python train.py --n_experts=8 --experts_per_token=2 --moe_layers=[1, 2, 3, 4, 5, 6, 7, 8, 9, 10, 11] --decay_fraction=0.861
Below are experts of layer 2 (counted from 0) of a mixture-of-experts language model. Rows are named router (the router's row for the expert), up (a neuron's input weights, with its number), down (a neuron's output weights, with its number) and show model dimensions 0-223. Each number is 500 + 50 x the weight over its row's rms, rounded and kept within 0 to 999. Numbers have three digits each.
Before each expert's rows: "comes before" lists some tokens at least twice as common just after its tokens as in all text; "gets" lists some tokens that make up at least twice as much of what it gets as of all text. This comes from a sample of Wikipedia text that the model never trained on. Tokens count by the router's weight.

# expert 1
comes before: " the", " a", " and", " to", " 19", " his"
gets: "s", ",", " of", "-", " and", " in"
router:503504506560506421516483491462564515516424529502583524503567509571531513523451452541475478544508497534458438610469503494403519492510565517447500499533541536507378531599508462498527565533503529446484528572520488493445548449508485463481498420429487452480535515528567482478517408514523422501465442454486473407400470454514557448576568452568501595484475400490489487525497498462511520484520402451484445625554557498552465487458471475535504565554479528569450398567476417493645480551542499542491523573459439520495503491536507480567482575418572604454489493536454423501553537561632533410505492535532493524507401502437437450555518541465511470502462387552643408423491466522586451481469
up14:559518535593428513543382486520533505432540574515406520460426506566557480599465530557527526595569510440523512461504513512471544464493516390499434458552584507566519388520542582425474538532518464565450519424507483498457487489407584445428478512495518515527601511549532433501553461557535510580542416471590593538454432476436532420460580509549432458425502466613480472478423566425605561455525503392441459493479528456461524523487543587456493592520537532498418481489440456526485518467576529486516503508419560529516465564475473507418520440446541478534519487477375447495460446506483573538634474516542543480509555513448482470461581456487481500461520447505546494494561472521517482494452
down14:518433412528538444579493510539508448561523528503411470501515591464479401452543518427431508485443478480495519495448548420496514473554543475474551572519417554610485421541553587497547475610415535511486508533446514521476464465618479538543466516416416547466488458482559552533449461463509576440525551544514438539515563425441474568551541447505591511589480524449454526520448574403531536469566520576558476545519458443532513428513465394496514545420468481488598505496596483508510496513405420440491538525456432570373532417481538534533492488579447510471517554491553517573454479563433477479489515500580424429455500533493529414417526451532546562571492446501487510529439559418494516550532
up15:423451511543466561553396458440651551436496546533515514515565524456473468549485429408512514596516436586562488498512488477442427520575530516528466458504445517527444438564478541511534509498507493485382538559453435511431424522530459506414525530496588438513543540494470365511562564522572582491526461571530610471492536443507418426616499490520508483517498517533466562507559577409485463452518528477529557479496502584517461536491483548479427469355426444520550460487467511516507467452512441493477441418458545488543585552473488434544524484490483534457454572516417396503463484503493577525579515588486541400499522569493438471515503492533462397489508513485476578454498436484559552598506
down15:488532516439547488502464558566368429527474566537491377538501443483553496433643555563483507541529549557520600490524500437487545524500537538538522437503487568525533462542552592549444427472448498522573532473631423478564486434515510609510440541401505480474450479488534503552467479495477556540537488546497505502482507512479538491519514456423559442485506506448538441420522389513575529471479508503532470460487563524438473565494501464557471530565592485614513438410542474551448475472470472445513526554540482481452587516552452512454494536495447470441524440521482590451443547554370429489439553510466490384470443498569550546590474613501494550453389451487460401534509490481462457498430
up16:509455529460516518491591525473511404532455465541549458510503529517472463589488425491572507528572541494490512509477499470486549448389562490477459495461507484582405445573527448480637439441427577379489482567450548499427510478422541503513475553489543466492499457527503560523469463536443492537529524450477556464461463509528568493480498511532551489538495451567519655412464556483433546564468443490472536593539446480485517573517455498513368447493556535572581464402492424513576451527528482536450437564488587431447485468488462504483472399464489505524599383540496454562590499514470558375554509566428553525507554479434565493516539523461514388482581554577547431470518498515497520449507
down16:472464536523426520504428587548582549427497459490432479478556331511487502428458540493365395515429527453594495520509508465444424569498508358497593499502468519383582583441522509434465461456582429455505520438491472511489551473502535519483546499555548479465456464488527540414524511494527492441581564474515488507482502423484433463539509473518508502493469494505487517523526433557458512382636527464546485501454500477452588421563439523486487537598482490516458556495532462508630560507511549458542498580463513435488471487542465521461572511508515423510471470505412484512519548508571465625485469524473500581509540590505449522517472505501570479471451474493576602537517626493477514577545
up17:511430552453473560524559569443418453474528535524456470543520429557490491538484585463517506499559438530465602497449491446483477453527487388520557481511486549468501492556526626508537467485585482450437518529456549437452480592339452490569540528512469469449535420457454481459568481460498460481530464462456546500495511498406560501528525460451439508418503593474515507472450532409507495510475454339499508578492534513475507470487652572462506577537602526575377574528554573547572481440566550486522580536482561466493458483597502447404449502496481493508437512445481398490539488451578453443552545482558489468406498481455435517490546542470562499501492545510572493503557505545531439564517
down17:520496536576421465491510435529565537440438475463502526660549446437493411539421443548430426467546523544523482364578526521592588576443577486476527491409482542480436442539597498576476423477513549578536469527505439440547510583519518522563464485506473474566458507493509468515482532450498552504420552514498454603509556496597474513531466474562487517455454591456476478436479482484547508479535514605418458433446530495499480595420444540439477487489546435507551515549492437479487417545513481491417537517515465553550561510460511531467483565494561442511552434485485502519425529474430406484468428540523554574562601496494397517455418443500425468520449441531568539550486581566523480497547
up18:467561600629441500577434457504497425542621409512471504505501448634558578419446440522536441469465487542520567506576497465470436534386517474547519503460372529506436395560458524486470512492457468539594484506494556493499423529528528482587551489435455664505461480555562550426526435578525528397518456492493579429489574500544484407495549532474504511487514531440466548551510503494415586547521464448436525516512541416543447532582496520550535454434625508477428550472502440547491541469421515502549510457537494485493461479526558429449512493455476491436472581483611535502449536528490520452467520426534510554482548498492506495521492383503455526519537474534466500510484412532489471489523
down18:483463560518526466509502427483445421553479534517451457592506560555559534460455414534406513458474522569498526497483490525437534527450522485542481487482471521581487416493567504490597439584494524424513539517440481466508429444592496451552494452471456479585450545442553539422635453527488471493476469617469576479435432491591584514402527517397453570536464498425437545436581546554498514485430489487515511511540439460480434468514547463511461467425599460490507573516487505581466448570441488547564468450603503505507468399625550553583539435409445502554578482480583503511580445533455494593538528518545514445470487518444435539436509492480513487559530483513524404558542440529460510448502
up19:466560479563522486494573498492473463451461520426490476472549474561526507439397538488489402504540557555377524492563389495600560520533519429524505538508443516488490528532379451529467492576498501443504480526455568426542553513479446550505556463584564504546578530519530472458519551432409416419482436579487511563521420488497492531546532523542536467552540514479543526468458488490468411476488662488486547514515496442511486499462576633497495567469577482528557422518531420441539558507513384559487580499576568464552452486499527563510448491543398472476460546465436511489518394417521456418417476518578472445590498491523502492544532489479498416527480483531505531430517473364589477531512
down19:493459507489629544491587512605464503495458547475429547508556525488503538477512481430402503590434563552518505555492403473418478503511536526589524443455529552492436543535432521450495460437457495508541547572491481559435570511407573512584472503484446515503337394532394460480443497573547507473548465439558495414464574523424443447492543452497433500478443489503458554415533436516465474601556398484434494551520470472511605568470533506512466597571484492473482483538493589572463500543511505442492475415477518463506472572569523431529505510462482439389553409536458451598503534533443502530461498558536531451485503518441589516483507485462517544536504577518524459499596467529470560577516
up20:537523474517525441456450502407501520422443407450514540433504397508538424502494482550462463489517525541467448577504513552506470481572407482596464581515527504467520488479462575544509513526446527516535548481435432495486488461429441510520516477405561480350447569530470485427523545450411453523460478536548428496578569490546492501435393515490435527498517463636527457439534454534523532463428583495486399602518572514431497568456530592530473544535560588535539517476513536574431555549478468472506543418610456500549536540486429473556561516442497449556430470512482535534438559496469474529511544459556516452549458481472479552507549480609444532473532536604456509381538532498453583591532
down20:411603531480488485614509510577512477621531532480516472598517562535476551389452577577456551439493551429510522480535453365442558499532505474466496493563490552550526509504461471489474526586633533482448490395548540513563548509474559538512448542579491563558462449476521460533524448558518508428574571440492523470431517405457559451512497523516515438495501538452500471487434422525516487488571568512459564440551440424607520559473409438450427496502452502522415559500490429438585444471506520480521501525518552527601497424523541555465483480531506489505530524393609545448565417463506547476462489596395462524514437466493516498508483471517501436456484493457486518562488495437489367476483

# expert 5
comes before: "\n", " ", " 1", " 0", " 2", " 3"
gets: " |", ":", "|", "e", ";", "al"
router:492492480414549587467497485499543482490474552496476477552555530428504541573454499586571464465468531471486475576520563520508395565566489570480552544497509435495583473519560467400583453377555483389492500464541428444578493411504579524493550443497520483474493470578555478502479493511480382426453514411487500573498493519565392549458354556516548442489484500479637533426533496481497532544539498487454512465444527642471530496430488506521455480542518584476557564469479490450507464456424493562468467445557539556471523551514487451433410436485377490565545452477508447474543372517516499470524512496590497490465432487501427571520503502498449519517520410491475520589525488386523550496509
up14:518569415433484577500490504483559522536588423493452486612538507470518413583449587411499553448408548446617427503538473410452566585456541547599456530479412527575628420446468351439388529428515517460483467507477544588518480502433532448534480430449530465412526590558507543540503474518480542460418453450518482479452462471558516486511484542490488482526463523457487509468547543474478485472529462597530447438551522486501511488445522564539557503521416583551484459518567465483571576511483551477492485513474525529464455547575457536514577440528520493488485563508437489546447474555436473397506541448507450495478463448491464553584523525450522531513465451482427502582512461499494522639548
down14:571444484530539503499567610483608497505494394434438509422551514396487500488553491551525546504536536420470507463529458517526419473499432503468543499527503566461556528497492460511492525464544496565487467462466506512519513489491556503458485491454406509447527516549543571484613481495468575508432446557482413492513538542411511530513494405558531508533510483512437607495429471526426556454470529617499475457505446556370551499538471530442508505507545647490450439533533469474423496519476488525515473500468478428485544579490477540385602454468530612504489455575503419473624458495614526536572472464403445418561483442403625507503547540556470459539465560488514535507409522514498522463428
up15:499519511434544375559524463480476495509576491561428554557480539427472596500520390527537471550490543498583543434539510600510558536575479541521503524565461498534444472517546502494496530529545513496527527516610533398425498462436547478483415585521455512455598496551530457470504398410438437605486474577504504447453499509549464448584473606494461461571495554409419545477401499429500472549405543542548539448446523518632488553449546475536451481531515516437481515529549545492470493439465444471512458434465463528560492568584461428470486547558468469532510451464506435518517470429479534398419479470502436556497540501488450477446450471435571481524482571581603436479508500525532621512519
down15:467523487477501500531418467524544505439540519579542571417420518418527545396445478558437485495508552542517487507498548482426503484516440589475488563534474560534453497475437499540433508560537480600501412481478536465500480512459397392511462488464467568423449420470423538525565480524659536549520530501590555445527535465452501490538427498513481589520495560523583484502532507419533486510492468620528448488436457460525549463532474425444476465479525581445454478597569554534439491542444473515524448522552561457540492631532427507436496521456552512633582543460459477515508559485451534537449417511400380465486624496520501494458435427573564460569484474484499552481510470498512489571494
up16:476489524522535462447544670496493436531542401456432451507491490538455534495505549499547478469528459426522477495501548544467498475502533503495526458554520511529426533426586519455611507540538560457415436487623540530566504505451644461495580456542473539521505457391456502464449512514486520477462595443548471486422524459416492457459417531532586565504465520487488526544489490502386580517425506428447512396392477526437428410518517506537478523468536528519487426507503486372528478607468419576477474525628501477445447557613430572411518454570548577522479426511456430472535505543527498511519540514479548510530521562542446542546457487475474486561520446497482586520484431490487468518527
down16:477543437474434486548488514557518520524530507512522401462583518424601572479547524489466522523493471482453522529394510491594432502494463524489477544506470563495483488561478427443426502521518560460657580536490510474515530469499480391507552545570430493449449398508535479530507485517581448519430524467561486475555333502390484490585533502530458497481430469413512494541525551517559541612426486505469513526529497475530518456571538457451570419577598454514573542463484517478401506458444485500494532454486518433524521444462476405553437587468595471460560463487422519548545551613513565483584439497439469587512397516430526510447494519521483521439509533526536468434556604440514484472508
up17:501441454453457475542527445454518519522490484456532530455503580545449512475483566481460555530464518421510465426595503518506490555500490575514603504555529484489437477524427609543509487455534482572487467449540521549484475497568502475419428502427517544523511503578492450513473407482638507572531521497478497474469449498498487481515549600502507499547538452471535502500487518519470424427397561606476682442461471521528556514537524513528480475474485569466511483464395577496573509634529540505600486425548507596448457548468503400478505487548410607539447498394471469511471463429438454552461490578477539509583426520484563522488461494497491499505436428470601484460421444536606424513409
down17:407557597449501516448471545474519552401464498484523473567447516565522456588490543636519485534530458508494551474504454498508470518490409468423475382518493528510436632477459553478541453504458481537549459510413456443498472442504488526534440493530489522537497490361564459537451444516386479482457522439507495542381515557421503487491485528572497595455473449578642495488506534539485487524532460552504364526463463466487490631468633565457458471401532544503516459537461536402466513524435488501507455538513382499517562434487557515561551553538516441565521450563508583530513431533611562518501500459490475502502545572463485460504497553472482471548533505626499505537506507456487502498543
up18:521549523501442513478561430367483599512464512500459512489538420539488493490486492474500474375531473560500516479517455469451487456579439495597559487457526450473511525603515540495470430509483493495438560453600565494595421464454606587483518435494473482492525448555565488585536479556524467502531485473520415529457452516573572444540445507558464548498608521519478494452476559467491430505536569508530514517470548464499534454473450525513388590388453519433602513524595516454567532527477420489515426559618546514397483502481536578522470458462452490538441588489693528463487535461514500472521448492462444560465455508496444459403562496534506568534453477555532531450462492554489422462459
down18:496457440450590536571526466467500510522524478512461530432466610444551568511442536482417574490540583540536520521533461503544497437545497426578610474501465566518401572492439492449627495329536496520470512562443576487489581493483509455458578484456435499520503542523516443478520501516491430512583434544409489519496476515503583517482544513511515477453586441554477455391450457526525445483366597506548497485580542448509430452439552505492403461499488554488504555528487572435470517582509499486536490575426456543453544485519610467528469433561512496485456399552510430448472555494595469502460369528479454514455465486498490443571549466539497477494546535524521481569471594551457525428512
up19:406495453503497500496506511555441497518454414405556540472383484597466502478404519600503393387427551502496504532467511492514520609525512445447519459566481509459436508513556541480460563530510523479506591516547472413441518497522574445456509512546576579436525493574621425421556484431426477415576529479475510529503574527545547491450509541470470603557486543418429468492426433440478441519436529552547504455540475521529516548531546447521470517539462517425485495415479530551437443482562486481555479554489496561491563516601542462453529466470529408552534471478536543453474523506549607522445577561549544533395559515511449532393516478528421560506516551459507513479448584495580446532428
down19:495572570501442492458505493389538528478493517516516524454510488554540480583490472455542553529535552456433511560516528439515452509479534460549545477522537675477485472516462492589429485539508501516511525457465493525469513453532577426403504509515555514523603488574498604514574492497484570450540425446523508508516489522432410408469530433463535428515531615644533509490396574449501530488501515414553469439546436438530433527468504523420560529454530437501377529521535446499443511596516629490568469521548453524519454440524534499520573421451549523485446435504546483504484525594449490471553519528440513492550522436468470465527484458561536526469382470448539481417526359482396488534479
up20:484575374495450591555522476521464499570568539449499510499539460495593507469609503500547516561407427559481492399473542507521521494404533534464493557441465556490435551595551542407561570493410583500408458529501512558439449452520472498501486512528553467490455549534498597570580457510499449496437482406510526476439589484391495547512460505580520587457437539437492423523525465573508453517594495535542507421526481512517539511529488529492526539445483579511520504532442520511601483505506476453479469467502518472610449531493495470520540492406550535584413380454602414515439477471493513483496399468482455460444547481529455413409485486518580542552439468468585575483500418453500469493541
down20:578494507497501489477488485530502526590503396465479532604563543437506579514491528448532519491474441579476500509502406582507504457467492492445483484531447543455452473536531524537521404487481497506522491482497391547547484562482509572462507458548447464486435465546541479377521534462502600466519468548526451515452492398460512471550526472449582549528501441463438494540486566365494604614495434523475491531558524490415590483475461521575610554448519471601522498477513471588538441479416434392556518483545565492503524418461427463522474478510501586514456543427542426391530445494494452535504476511428547479513523561575552459457603477417617557563454519413495492522532531513515464612433

# expert 3
comes before: "|", "-", "\n", "==", "The", "==="
gets: "\n", "==", " S", " C", "ce", "g"
router:504471524501445518454464523530450535505573563481497511524552490547447540420440509514488486526523538553518476438485482582557507509444467435511425562472517412536549524462463563395418524590549516519384504413396446534527499499507483484467455499445477566544499450483423392549500460542510495584457477541513468557415497507468495497435523496541485532531557463553392504457506458478486501565499479572475524551521509481480534578484552407478502541503484413547429579564504653577506582567524565434625429480543498363454487546593564562428562508503518486463559476532502548541443501509451459415496525458489514444533596463516476509481453472532546529443453595521594517459502531564462593418383
up14:464498502420501469404469522497458460547477438467499542509516527582401424496487504491521479525461572499528548514495520462507528512520501483607574525507528424466499407460475492620527500543543489470428546473518580454485514544463459455448527494490493510436479543489546543467449493508551532465571556525326599479552443542416526549456452489409481477470605551456486391445416563456450508607520569528492452533440424499489505448465440495478459599458518431492397538519374554543497458514475577597500451559495513557615486454467494489427447539526498552548493515532537538500561500520508612510509468409572571524566504456503518493583479539451507530462424561523516519410533627541525545444565
down14:417470407446458426428516476525563486565555546419540460498462553445448506463556428594512486573424495451489529463456468399445520451478524612461514470562477524545574586501582463455517457555494557485502458499464565467462538577415503476529492479571520503518471514430613503425453465496461463506482531568479502426483494485506542425540491486552530506532590573451493507428443498493551609493502559487527506502458465527499480496460455653492544550509453474557472647523463497468466392551472492524592403443530495463479439389511487488428498584521484522470504466560490572482455593503492666519539461524525543429571535566535478525469522522454474550491521491531512415457503495427488630521495
up15:518518441540397363477524532402520534518444598488533441614563409524503446526476512622523582484479448521552436439480416508436461468475530504506454463537535457483467510549471442568442473520519506528501493532466511491549485462516557452473508525567537597490560508437550479477605481499433452501560518532464432460511568459534594509415567534547519436547517518500620449527463537480547497594508465429406500478550439493577510572611477490520399362430468569568529432487528508493535536518596546484462512547523525498522449504566488452470552513513495531524494449590434528565523549431466585478459549495555596408473512445457483496413477483454527505533470494530430428460488412450516460460439
down15:440486452440565494431501470533483555419389461523461469515487442571473629494530444533451442436604463516550492497468397546410421478480501480464631446478476544511575515541521470511516534518570514548507443413605429457493510614536550537499517488477454475532505430549408609586510512471526476488550442485451502469508487467495541606477612520586536518453548503434429572477594511490445480494494485520450503513629434505496421472475497492421517563472528558455510499526508520487463608520497536501538558492627498422455497512511480509470511469582557668454463499531496473431550459444464556463489464465536540494537470479489477478506481541478410484509544401548490465594541528479511491499405
up16:462492480580402459503472492510528581541433467536511429555453527503535567567521616517500474564487458445499432430517450559508476428494550497519435505493393464495466503520531553534509587581562524493505593544486402533442455562454555464496516505487559547523504574427515559513468564534478451532439441591485613551506526404480451467506482422551580514490529484453469430345492480474493549441549568478579470526462596501499414456449537461480400546515486540461509437552544415498496589580557505503455528462471479532611404604574483501547418424488496499462484525549532469469457438476533505450562491431511397475506479569556493419438511431528460578441526459521535537542464521565558536514473
down16:562527526438548479461553480452470419617527519565455482382589479499488448552498491581471486498642445416509481605502557576539578519532588460428467570468546496468402518510478519571482436530535497439518431491543543468515525430536493505508542519466483453542496584537508534469562494521455520481417487579498407456578557547506488488474378459535521485472533560505481555535488504547612518437538416530431452539447568522520408445486540489492542464463524516454505507496485428505550438490461583474482500553518538450547504527503544473442544547402470551453400502544501592443519541523456485457446566489525456482411482558550451527530411519496617483449475427569379385518476525555434516459540
up17:601504556564504429510558479522575490424530619554476594440494375514486484429527506513442499514526497481564459534430516460501483460533420460551481596538523533528556575522537394485415490483517481474448497470512464550552488447447538423445447493485589564488514535524512473514526534517453391436482457527544485573423470519471437495415382580552465538466504561551516569479453473555417568545558504512450525488523445564473499459508484444508442442420439516400519512418432518556459520453523516473507471551482471547479504546549483526470456494519532536622475490394625529454344480476560440551535487606537415515438503503580565544479464508524583419467505514462567484513539450476487511571486
down17:557494476480494397591480532561490539487527495546513441557400593505492445435436473482518504410489489440522563411483516585477564381495549491492471521616484470478464441506467466410414459460459562500541551502590539462424506567535442470598582573488448444467510402448521517498522499490575553546466500493469453516518469442532474441492517461445530536501618503486546490404530509538508466448572504553503414550586536573589504521465424463412499575597443489553499491491519448555526558503476565479508509465497457521473494527493507501569460444501499497560564496464425559397509479427521692472398505482469436510483460536480565472504540494503446538464558538556569521420479591525484477431548
up18:457470466496494591511433539528514546570538464515588456534525527558477466496505440597550542520580454467389396408511469450527545591509520478482534480428503437489518476467487442499484573397483526534504486506456489578482535502498477561466437475480491446561611549535508547510449504503494483461432496524475588416586477460501558469457484511446456588553450518475483411548460579478567425544557495421509498467438590491554485575539379443476550573461453477477457537433596467581469492523556490540536466466514452415474479488512530544561576425485447582554571509480567459490518519565403542577498514456499483529400610465461507524333591475494467516533436544494479566496537470530467480425441
down18:519471460498590509455479409562604431516516588482524428573484423539444368470547484465525534482512540514514446543412572560404441422450484465521382575566545450513477431497491455551464526510420564494558468562554476490477500510389356503568378414496418500458587516444450575551546500504501403552520510452546501465507622472566440506536544468511451491533493563477477397481490487531555478534530585501470571543539486542509541496554486511597522515572569497490524509491553431406486524503485508469427555525521434528523449559472526514476549529486499521451481545519529512511459533421425450514491554600453434479466515506501528453528496471532491519490544512420501428515520617527519445478622
up19:503542604556550437435508472586359580492592464472482480433457490558460438483491480489453546543525476457384478530527600509494528510541540555486431472542513486548467388480517524511526474492444493457593494449436449532543515563457481462550484468518531523540601462475438549537433493566421599540480520549390502439566487528458505385595574493393478396514523519592512577543577531489536527542464517548460486515530470509466463453577492508512568496463538545442397567486481589506544483510498539536410494554540483500475518556512593508537468422439515459496463484483443553527541576550536466486469423497427383411509527538452492451528526481541508497532518513424473442371542471461516473407557
down19:523454423459427532570456561450417487511454502437479528523538586491567486576548472452463453423494444472491541463454415489568465483488520428489521509540437601493553461536468451626406542487546489485445396507488479457494479481528479549451542459412501427423468532489515532455484500561473556498447387440515476507549457430521473484536490421540487500473580631506566550494364503470523486472562550469574513474520572521554404476571524531476465531546436540615487520460467511483568435537489525516569522487620426555561530523483562553460500441549449534536472493467541516497509606583551601470492352528522492529509497519485582575582552490497555435405505515479515499528524439514515429522426
up20:513443575487386470493439409529461572531425470548464442531555399433553519527477549562513471487541519558467491621465532497505491407576524488584496475518478376551443466547512555415410457600455478531547506562475449584432515523582475471450514512553472503436497535553506476530550533483561452497525388490461540601477433482455471425460492569510450550510505558539541426444561536550481493416406520568479498449535450471486473532503502470446483471424582443477416538538563458530575567543441583460533581493483497451558429539525482533393631516530509516531458490550495423510561510606586443493460520444549553380479507461555543542513557444516504454525502491519556499482523439512473526492526
down20:463502482470513580520513440541493406535448470503437516390500466515445526460496461436499527564650517525464465540492639496589554483492532514448421479539505473495481428464519351546463476513495513465538477520539500482477601500496503501389515494443458453525542517520468525511595536504504468491479596483532454411473481588510474476591422550501446504446625439573559558437439623499602481499538492483551485427512459461538472455481422490468511515518481576403494520601534544524568513534497455517510518505585503569571491501529478497440494471394409480504527406579467600441571525490425518559469486456455426542448471442478486471525574491527570485502476426443584449608511523519516539545499

# expert 4
comes before: " |", ".", ";", ")", "–", "%"
gets: " 19", " (", " 1", " 2", " 0", " 3"
router:521499498603513479521550427503468503487451464508358612490493484469559486498540515485489599497514539421481590499614477419433537461549538552485449443498542541482499484535551421462559505342441520561557489588518563474485498484536556539481439579444462536519523493452487475506457459533500548484493570529465507500592508523477453485527472485549442430477482478528569478532487488511526502534552515522511633464507404412434552514522463554510474455450438384503526558410457440561372526490535500472534549500475454556513495476502470481431527478459518517471376400496497542488416542583427486498548543499510482513431656520561431578414490449465557522498388539516470474579461568528525457501576
up14:554492484461492416607500482453588463469558452556504493534504439562484498534561487561505589495550507463485518468527483500541509455500404464496420478494554438503461467518416524614536451501562550494431551557530532484587506450497576470596520529556467470441552507484452437546520508547555491498521502513535518423561533550508438543473427552521562452518458459483581565462467582571412511522471501487447486465520571474480426502555389454547390397408347556421535483478524453422449440478555572529524458546532516504470500501463565556477605478414434453561498547467544510454548523412512521539529477449458510540534550540431512496436512463582555469577430562459446464409411503490608563545481
down14:519466516465600537411553552439409499509437503529426432537472489570485483492459454525479479453504622564541554454513457442516536494502590478512479464377491512519538520445531519571562625449506474471418647351494553498462499505467479465516475518472548551492528525449466395517506393557578378452480475483516464470550545546517536565540597537461534479553526494584494420371498510552465477507480426561488441493535578389445497469421504475476431551477525553453525472488531512470477493467544491530467488555584509526466507529511423491481558402503554449482597503381419522438503451509432539509531515492508426473540575505557472546512503505461595524497574549554489530522551537531535531536425
up15:497528474481411413491544515493562540429495500450490493449488481469477376510516586474527522555506531495412473596570580518485457479515494407551484410536423533539585449511427560480429551511513525510437564473536532359523385495545548511463477505470412540392572521475503488558515591454491490520457529468567442498500570477514587566557528533495434576521538463496557528493544532424409508483535518543552503515503521536494477516585574548469513465462535527507455483391508561532440486456472507515501510493476421464496480516478470517496485389431523492433497550636555483461492362509509455449496566532549586500480569542470555561422517491442458530549509485539460462595521459395517513664432
down15:425570553498463506464445523482545492538502461544510598429518567493374521527448518498468444615525528478475471545513475456625528538569440539518507510475639501576472514525501537408431490508467457561596565585466504490489400623505478481583460540447482377404453371504545511433479536420512521538453487446552557475550468489477558499527475490489521457529570433438475518530529582475496461510561509424482451548505480526517534511435532547508444544455470395539487531501537535514494516464430476475543504462489530506533480555492457389470501601452469568549482427495510452445506453423370538475479377463601507529476461468504553441501435529496536489526537536518550477566510490648512526545483
up16:497474482479486525443464513430577506578435520554517483450516488572409511446592478450530521482582369462458529468490490493568470486457632442524471562483507464499515563513548587527452447388451549516549536413505521647432553493584491552564512544607498544475575612498508453520532519586517522502495522392482490555425511504494508472520477518497494398414450503442496628528518535521391472419460520499535498612526514496465525556395435536466511526444457535462517528408401477548494529506449400553502468575445433484453485426479498506510519422509541501509543522532568515478488511455465497512399533563535402429537504488476463503552520426570513522493463553472571511569479434437522519545476
down16:440522438491570562445435511575536576539516446517532456538515472610581483490571522485526521454407410472491422506554538498538415493473631487581494415438537522550498588517501468567521436378503514427428502492513601547434503506443459482482513507595537450520491470507546420510504472493489488475464522422489487621453503478514472474576497524574436483518490431416506587439484533449529528582507503541545523601467568468549524491482483406503496495495432489538465594480471530561416491535501536512486447505504401383453526482477493573549480417567436540440489438569514501425450483609535573426530503444479553447545470475468522566521563450514600550495476415444525519587505423542533524500443
up17:505426428580522521463584510528501481561493557491493394566484556417512464543484486581578527536511440452499536507518530413526515554553508534529429464463442500537466373434515404414564513592480505501515499450511572505543608455459541414515505535581486521450503463392513503522453520496520460462587577583452558493623485492439565540366572542529412494498525498546491460430434621492484547498574503526491548484455526442541504469494455374516556414553587499519544495452536451487588550554521441532444582485421489484497524519573648448440542487543501467501462497482496403468487532478457505480526472427513451525533502538433514482529477579504561466543487435465553507481498432529519431447473
down17:537475637487580511488482519434453630501463495498509527500569514553457483486510524599431472449481537505538486394530499492469532453452442459523484508590552460491537558526487493537450520466438552519585562528490385540528519540488496634489503434537536468556510498426466483546519586535524516569452515527483463545528525508436526496529510542485449549520567439452506512476453507448478476412504450473485535391607450509392380571530547461578540597567495487451419507468469543464470455486556395641509438530486468516523446518479511448505400462516472510483490478456446498568529523546460468590527415460474483617522426420369555449561501507568537541377493486468519501515531502415543510512542
up18:608572492508399542559515491509463565495435509469532553484547466488585428548508492483493506494528552606438535506531550458470521468530484461542461479464505528501570490502446621482466460518469523616502502527516461455593420520492557537510444496509626585583519517429489471522546499493444565586435556588550485476515472535491503539482530418516490408459526467521426484475583503521490539493536531464456550505381530381458513553582543541410426546460471513516539495460483526533511553496517432508502463457571539492414519491487442542600548481478406592452495504474471571442404500439452513456494544617522545412620448403435531461409527475489446445440448500521547448407549416438493527488504
down18:494422513486585585543592533500506510621433559502496451477539484489476501527504444532619434552505469449470511513530497481519473490568489488484481513533465465432509519541592413621537474432497572360439465471500561437546510397507449477428459473456475527498509425513511551505487399555474504542530473448501366428527524573550585443467504468555576479425601510561493493570521536526514450476501368489468525497517555589510488456503392563556550565547457453522491568509517509426389550535491509475556581431404477507480471426576458500502499478512458514524480475553443527482447453636499534512465542465479454486456468500585509545427527551541544467397511489587517491506504501505578455563433
up19:556578473580525514437422497517556483517487488350555467424504438429454482556558376578467531495531408587605537465501425490523527517393547514517585498497471486446531497576463477537532503523425547491436534455619523418461542559508511498475535513465421506472481439531534510530478517462512482542530490516488507444517544506509434520460497554563557453510532560490535511516415495468501439479511508501615473562522543450358556505443391532408547535583513507572494555479559545563526507527524515503531548560479487486515485505462545496545426426455540403443519412516488537542477555398520481470475397509544476477523454616507535399460520508476496460553499431444525541647588559523506451554455
down19:459562457508500557491531479442459490426538501510467435444421536607567517529501570530470522473399583495420463532471476529402468481535493566479416514530474444533455499507558523505446451434605546410462409497591561432532557489464513596556427452475525532563489623436511532497466514394537413491511569430531498504418451530491562598509400508404479548458480481474421470570497519452595545570532494480533472516467508443496465514576590447535469579466488539482501432541532499465616571474571470462536428547501511542500467502602473479448498573534421637543561425524479466442498497503534518469425490438480550526509539443490571484458473579554452514491439503521492478521419497565504522428523
up20:508579484540451570582550503470480467522499477466528512560462533536393515497533543551472512541480483454462535513552518492520432508525578523571593580487610555613405405489464544530504456456442443451518452533499507513503523495420442502516404412558496522592527565503459488552481386532430490546515530564409516529467390418578442529395447468510434524507494529481506560467595587477544475515410559561502476501482574508559430524517522515512478478509504572521559470495492439590523489492491411496516503422560498454515495500477491484512484514467577521470416523581443492486449413538561400503501371380567497458475536602453514475487462579554469454504481478507467542455593483514411557424425
down20:507468459564602476520449452435465556426480569483455507541459524569374605475493451518510437450468506541529592492597441529449539570435557434551497424555544545520493465543488474531445535515530562444504479478640505494461530538500476487509600468512403514551474552468474457502459466553517455470500503458531440486502515409488518421411512537473508496495477540479628444556472544521485590595475512527585510452412497451508592425500468487510489585431589481533551495511450475509503507552418516485493471441578439497544537509587427481419453482487514465514513596608466484480486457520504645506382571420492427418464548532491442406426526527489546487455539515503468492522494425563565489511551